config = dict(
    init_std_router=0.00653,
    tie_embeddings=False,
    optimizer='muon_variant',
    grad_clip=2.0,
    batch_tokens=[32768, 65536],
    dataset='wikipedia_en',
)
Below are experts of layer 3 (counted from 0) of a mixture-of-experts language model. Rows are named router (the router's row for the expert), down (a neuron's output weights, with its number) and show model dimensions 0-127. Each number is 50 + 12 x the weight over its row's rms, rounded and kept within 0 to 99.
After each expert's rows: a language model's description of what the expert responds to. This comes from a sample of Wikipedia text that the model never trained on.

# expert 55
router:64 46 47 44 55 45 60 58 67 30 69 56 51 75 42 57 46 42 53 53 64 58 05 48 19 42 43 52 67 58 65 62 44 39 54 65 38 52 46 59 50 52 48 42 34 48 53 58 43 51 45 43 46 54 52 34 56 49 81 55 39 35 49 31 49 34 44 60 37 56 51 62 53 48 59 40 53 43 38 40 65 54 40 26 59 43 53 45 53 41 45 20 26 52 47 62 68 49 37 39 51 54 34 67 55 40 45 27 66 41 45 43 47 67 62 45 70 71 50 60 41 41 50 44 50 26 65 62
down0:35 38 49 43 49 68 38 18 60 48 28 43 52 51 46 43 28 41 54 52 43 10 55 38 57 41 63 65 67 58 40 41 43 56 48 58 52 57 69 60 69 56 50 39 42 55 55 72 55 45 40 60 65 58 60 67 48 62 56 81 51 62 51 38 41 36 37 41 63 58 58 57 45 61 60 35 31 54 52 58 61 60 53 34 56 58 63 39 48 25 41 56 55 38 51 18 48 42 52 56 48 45 51 29 69 42 44 55 43 52 64 63 50 49 49 72 80 53 58 46 37 47 52 50 47 62 34 63
Description: Opening capitalized syllable of proper names and places, such as Ma, Mar, Ed, Ber, Van, La, D in Dunkirk.

# expert 30
router:53 35 57 65 66 51 55 45 53 60 73 50 66 64 50 51 43 23 47 57 61 67 32 48 40 44 67 60 63 50 68 50 51 41 44 74 48 37 55 53 59 37 42 39 46 57 44 39 55 61 34 31 34 42 45 43 38 40 80 59 49 45 52 43 43 37 44 62 67 41 66 60 25 42 60 51 67 44 61 39 61 57 55 47 50 51 56 41 49 51 41 32 39 51 51 44 63 61 43 20 30 60 45 53 45 52 26 24 48 45 57 32 50 54 64 80 60 56 53 56 41 26 51 35 49 34 69 69
down0:36 26 65 54 61 36 51 53 32 48 60 63 37 39 59 52 54 39 56 65 65 55 59 44 26 58 47 58 52 36 48 40 46 39 56 41 52 53 56 50 56 40 47 52 39 32 49 47 32 42 53 50 56 35 44 45 57 51 48 58 47 43 56 58 57 34 71 38 66 69 53 72 43 54 50 64 76 62 53 44 96 37 37 47 59 52 41 64 49 53 56 53 46 59 30 43 35 70 26 39 37 45 42 44 34 66 31 58 59 16 43 54 52 68 48 54 56 28 46 72 48 60 57 54 50 50 71 60
Description: Opening pieces of longer words, usually prefixes after articles or conjunctions, such as re, con, un, ex, counter.

# expert 40
router:76 41 36 76 65 32 53 67 57 61 76 48 59 66 56 52 47 37 53 38 36 66 34 54 18 50 67 52 51 53 55 59 50 28 36 75 38 63 72 58 55 45 46 52 61 48 52 46 60 67 47 40 32 56 53 65 42 51 85 49 38 37 43 54 60 42 25 56 66 57 54 66 45 55 57 43 74 56 49 44 40 61 48 40 51 50 63 50 60 57 41 42 47 37 54 44 60 51 51 51 48 62 31 57 55 49 44 39 58 48 54 46 40 64 66 55 61 56 51 68 43 15 40 66 40 49 49 61
down0:42 57 64 22 49 15 56 58 45 53 49 60 70 28 20 52 68 55 50 58 36 64 67 71 38 79 43 51 45 55 50 21 54 44 41 32 38 47 59 35 41 59 61 48 52 34 50 67 31 54 61 31 54 40 46 46 48 58 44 69 54 51 38 52 58 38 62 40 54 45 69 65 60 71 61 44 33 33 65 46 73 44 55 51 57 49 66 64 34 37 44 72 46 41 55 51 49 61 45 64 47 40 52 56 45 58 46 54 70 51 53 57 67 64 53 48 64 44 46 56 49 49 48 55 33 59 49 63
Description: Main verbs after a subject or was/to, mostly reporting and action verbs, such as used, received, announced, wrote, found.

# expert 19
router:54 40 57 69 81 45 51 56 64 41 70 54 48 66 48 52 50 36 60 49 61 61 37 55 30 27 57 61 68 41 58 57 47 39 59 60 49 60 46 63 57 48 51 34 38 45 53 68 48 58 44 38 63 41 54 48 11 64 65 65 51 43 53 19 42 41 33 56 50 46 48 61 45 58 60 37 58 55 58 48 48 64 32 32 38 49 61 42 39 46 44 34 33 47 58 71 61 56 38 36 44 76 28 67 62 54 46 44 64 51 55 35 48 58 60 69 63 52 65 59 36 47 56 50 60 34 51 78
down0:40 33 56 48 66 43 58 63 49 42 60 23 61 57 41 38 53 46 55 55 48 33 42 59 61 62 24 57 46 52 49 60 74 57 60 53 48 40 20 32 65 55 55 55 42 61 46 41 32 56 54 32 44 58 56 37 48 46 47 32 55 24 23 35 53 65 38 58 59 43 51 50 67 49 47 63 76 48 54 63 52 45 41 60 56 67 33 38 57 61 39 81 49 43 37 43 45 61 54 69 46 43 50 55 43 34 43 52 45 59 39 66 08 59 44 49 38 44 70 42 45 59 58 47 64 46 50 40
Description: First capitalized piece of non-English names and words, such as Be-ktashi, Bar-rera, Moz-amb-ican, plus the piece omb in zombie.

# expert 54
router:62 55 43 69 62 41 40 58 71 65 57 55 62 55 45 47 41 35 56 62 38 45 45 78 35 36 51 60 65 45 47 68 43 27 48 56 46 67 51 79 50 52 37 49 51 45 46 41 46 62 47 34 48 68 54 45 50 42 63 55 33 41 49 41 59 32 53 40 68 58 70 68 28 69 45 53 55 61 51 29 52 72 41 51 63 42 68 48 13 53 57 36 44 44 47 41 68 53 36 48 47 60 39 49 50 56 53 40 62 34 53 42 49 71 58 50 71 66 51 53 22 40 33 55 50 48 54 76
down1:41 42 38 68 40 72 51 29 45 46 67 48 43 57 63 52 55 56 47 65 53 26 50 22 59 49 69 44 58 58 58 36 73 45 43 79 56 60 64 59 46 53 53 62 47 44 52 52 40 16 49 56 47 64 52 43 39 61 65 43 31 78 77 51 37 49 68 37 54 46 55 35 55 45 44 37 63 63 47 55 37 65 46 61 57 61 37 29 38 56 71 48 63 47 54 59 62 67 65 50 45 26 55 43 42 42 54 73 42 70 53 39 41 69 41 60 51 46 54 56 37 54 52 49 62 47 59 60
Description: Prepositions following verbs or participles, especially for, after, with, from, as in "named for", "named after", "despite".

# expert 60
router:55 68 45 59 45 38 31 59 62 38 65 35 59 54 58 57 31 46 52 41 52 65 47 49 50 32 73 52 56 59 63 38 46 50 48 60 34 64 56 67 62 32 33 44 48 58 55 50 60 55 50 36 55 58 54 43 28 50 60 50 35 64 53 46 41 41 19 54 49 67 89 64 49 69 67 60 64 44 56 31 44 39 52 47 66 59 68 51 47 53 48 26 38 34 49 54 70 34 46 48 64 62 39 31 52 43 55 30 55 40 53 45 60 57 67 67 47 74 41 59 41 28 48 57 37 32 49 46
down0:61 68 40 38 60 67 61 53 65 57 45 70 74 44 64 59 40 35 53 41 40 66 40 59 74 66 59 56 40 56 46 37 61 49 58 33 55 38 55 66 53 76 43 43 55 54 75 44 38 23 17 63 39 50 57 74 46 55 54 25 50 35 40 51 53 59 67 52 51 47 66 43 39 57 63 62 47 73 45 60 68 46 37 41 45 40 50 60 74 52 53 61 63 56 35 41 67 61 62 54 66 55 53 41 51 66 56 65 71 55 47 48 45 46 59 48 50 57 55 40 43 35 51 68 39 61 39 55
Description: Forms of be and have after a subject, such as was, is, been, plus adverb endings like -ly in predominantly, certainly.

# expert 35
router:57 56 47 57 48 31 55 58 70 36 58 54 52 46 54 56 33 50 56 56 59 45 32 49 42 28 78 54 57 67 59 54 42 39 59 65 48 56 49 66 69 36 41 43 51 50 58 36 60 55 42 49 55 54 47 53 14 47 80 54 34 66 51 50 36 34 20 57 47 54 72 58 59 78 65 52 59 47 43 26 51 55 51 47 58 58 65 48 51 52 45 29 43 28 54 60 77 45 54 48 56 44 32 60 54 56 50 38 51 37 44 40 42 63 71 65 57 74 45 68 42 25 45 41 44 48 56 54
down0:55 50 54 58 72 51 52 55 41 38 64 45 40 76 45 60 49 38 61 76 42 37 41 29 48 56 65 68 53 29 59 41 55 65 41 74 53 54 53 33 66 33 45 42 70 41 53 42 41 53 63 76 55 36 30 20 47 68 35 58 46 58 55 50 81 44 50 47 77 55 44 63 52 54 51 56 59 54 48 49 67 30 36 25 25 54 56 49 48 54 51 67 41 30 54 26 55 50 44 63 36 51 56 38 42 54 66 39 52 51 44 55 51 38 44 57 63 51 32 48 45 62 44 53 46 45 48 63
Description: Forms of be and have and modals (is, was, were, has, can, would) after the subject, often in definitions; also consisted.

# expert 14
router:66 39 44 36 65 48 68 37 68 38 62 51 45 60 45 58 40 46 48 40 36 83 35 60 42 64 61 59 58 56 50 34 46 22 53 52 38 59 50 54 60 35 34 46 55 64 51 39 57 62 43 15 43 59 41 40 42 52 78 54 32 48 40 53 56 48 37 46 59 54 58 69 35 65 55 42 50 52 63 44 55 48 70 46 49 62 59 49 55 34 50 31 30 35 54 54 57 29 52 32 35 62 27 31 58 62 27 44 41 43 36 39 55 46 62 59 59 49 43 61 56 26 53 39 43 38 48 65
down0:42 57 48 58 64 51 59 47 58 45 67 49 28 53 55 32 68 55 67 41 60 36 58 46 40 42 38 44 31 44 35 72 50 45 55 47 26 56 41 72 55 60 64 46 49 35 58 54 61 44 63 43 48 30 35 65 46 57 36 44 38 50 40 46 57 59 46 40 44 48 35 52 53 49 67 68 49 50 41 26 46 49 48 54 46 34 56 62 36 36 37 40 39 60 49 56 40 80 57 38 44 31 55 53 49 38 49 63 58 34 60 54 39 39 60 75 60 22 44 24 77 69 67 33 47 34 64 60
Description: Spelled-out counts before nouns, such as two, three, four, plus single, double and multiple, often in sports-league and season prose.

# expert 23
router:65 47 26 66 65 52 49 64 36 37 66 53 59 49 59 43 56 42 60 60 64 54 42 59 49 41 68 53 59 56 64 46 31 37 53 52 28 39 64 53 58 49 59 47 49 59 61 52 70 61 50 34 44 37 43 48 35 53 61 56 22 45 31 57 54 20 37 63 59 72 68 57 60 58 58 44 41 57 48 39 40 55 52 27 63 50 57 50 47 31 59 43 37 42 70 41 62 65 41 55 31 53 38 48 62 56 33 40 64 51 56 36 40 72 72 54 34 67 46 62 31 24 45 40 58 35 63 63
down0:60 41 44 46 57 36 65 58 47 38 74 24 53 48 43 49 48 67 46 40 47 31 53 38 47 61 62 35 48 54 60 69 40 59 62 60 61 37 45 75 58 54 61 36 37 65 41 79 51 77 70 57 72 65 63 32 53 72 66 64 63 43 23 57 83 48 50 33 56 28 37 39 47 54 45 41 56 49 55 56 57 54 59 65 70 58 37 40 45 58 42 38 53 45 64 36 50 58 61 66 26 46 56 43 49 48 51 37 61 63 52 49 62 55 34 63 51 48 53 47 39 51 38 54 49 60 57 45
Description: Markdown table separator rows and election or award table words like Candidate, Nominated, Labour, plus mid-word pieces of names: Plur-ib-us, wh-ist-ler.

# expert 57
router:58 42 35 56 77 49 42 52 56 59 62 61 57 64 48 65 44 41 64 37 45 56 53 58 51 46 63 50 83 57 58 58 41 13 46 57 33 55 65 62 70 39 43 51 47 50 42 39 62 70 56 49 43 53 28 44 60 45 77 53 37 47 64 48 52 46 49 67 69 61 86 49 41 63 69 55 59 61 53 32 47 39 52 43 59 53 71 50 56 43 41 50 34 26 53 51 60 54 44 35 47 72 52 45 47 50 39 54 45 42 57 31 59 73 58 74 43 54 45 45 37 43 41 55 53 36 52 74
down0:48 58 59 36 67 50 39 37 44 45 47 34 42 59 54 52 39 52 58 67 39 36 33 67 34 50 51 37 63 57 58 62 37 58 65 44 41 61 47 57 58 55 49 29 56 38 61 57 54 46 46 38 48 38 35 24 57 61 49 75 59 23 71 33 54 35 72 57 39 54 59 55 37 63 57 55 37 27 62 43 41 65 35 52 38 58 56 40 33 51 41 45 65 37 38 56 43 48 59 36 55 66 60 35 57 66 50 59 43 67 34 70 70 54 42 36 60 34 56 40 59 72 78 48 43 60 70 50
Description: The prepositions of and in linking nouns, as in subject of debate, Chamber of Commerce, construction of the stadium.

# expert 48
router:57 35 44 62 72 50 46 60 59 51 73 48 43 66 42 55 59 51 46 50 57 63 19 54 15 51 59 46 72 49 44 45 43 38 31 76 36 38 57 56 54 32 42 35 53 55 42 44 51 66 37 33 53 60 44 41 43 39 66 62 45 48 64 34 39 35 37 70 49 52 55 60 35 56 62 51 48 56 57 26 49 56 39 21 49 46 56 51 56 49 28 28 39 40 39 63 58 59 41 45 37 62 48 49 40 57 34 29 53 60 55 39 54 69 69 61 55 48 44 40 40 35 56 58 57 27 51 70
down0:55 54 46 44 66 30 54 47 41 39 49 49 61 47 45 59 71 48 78 55 67 51 32 60 47 46 51 77 53 64 63 56 57 43 50 65 43 44 48 59 51 55 44 54 47 49 32 70 62 65 27 57 33 49 31 46 50 40 42 45 59 46 63 45 70 58 39 34 63 61 56 46 49 37 38 47 69 35 78 57 53 34 65 89 56 63 38 67 54 51 69 28 63 65 59 45 38 52 59 45 37 42 58 41 80 46 49 54 50 43 53 28 51 32 29 45 51 44 37 55 62 57 45 50 54 35 55 34
Description: Capital letters and opening pieces of species and place names in taxonomy lists, plus "as" in "also known as".

# expert 24
router:70 36 48 67 54 48 40 65 67 38 56 68 43 65 56 44 33 36 58 44 54 54 12 52 32 49 66 63 69 45 57 50 40 29 44 63 56 55 50 64 49 48 38 42 58 54 43 48 65 61 37 25 44 63 40 38 37 51 54 44 28 33 39 40 51 52 50 65 50 56 63 69 46 39 45 33 71 51 52 51 44 70 38 32 55 38 65 52 33 35 43 43 46 38 47 44 60 52 42 28 55 67 60 67 32 51 41 36 53 39 60 41 53 80 69 46 65 48 55 70 51 50 45 39 66 52 55 67
down0:66 37 58 54 39 71 40 59 58 56 47 60 68 64 46 48 46 39 49 37 57 26 32 36 46 36 71 57 41 48 50 38 57 67 44 47 41 36 55 40 43 23 55 58 56 47 39 55 47 43 60 71 61 36 45 56 60 72 49 51 56 50 68 43 39 50 44 47 55 53 30 54 39 49 57 44 59 46 68 32 53 16 65 54 53 20 41 43 61 63 66 54 45 64 31 44 68 47 44 26 57 54 68 67 40 44 41 60 40 47 53 61 54 85 59 54 42 61 30 59 66 66 54 57 42 42 60 45
Description: Word beginnings for names, peoples and titles that take suffixes like -ian or -ia, such as Serb, Georg, Count, Roman.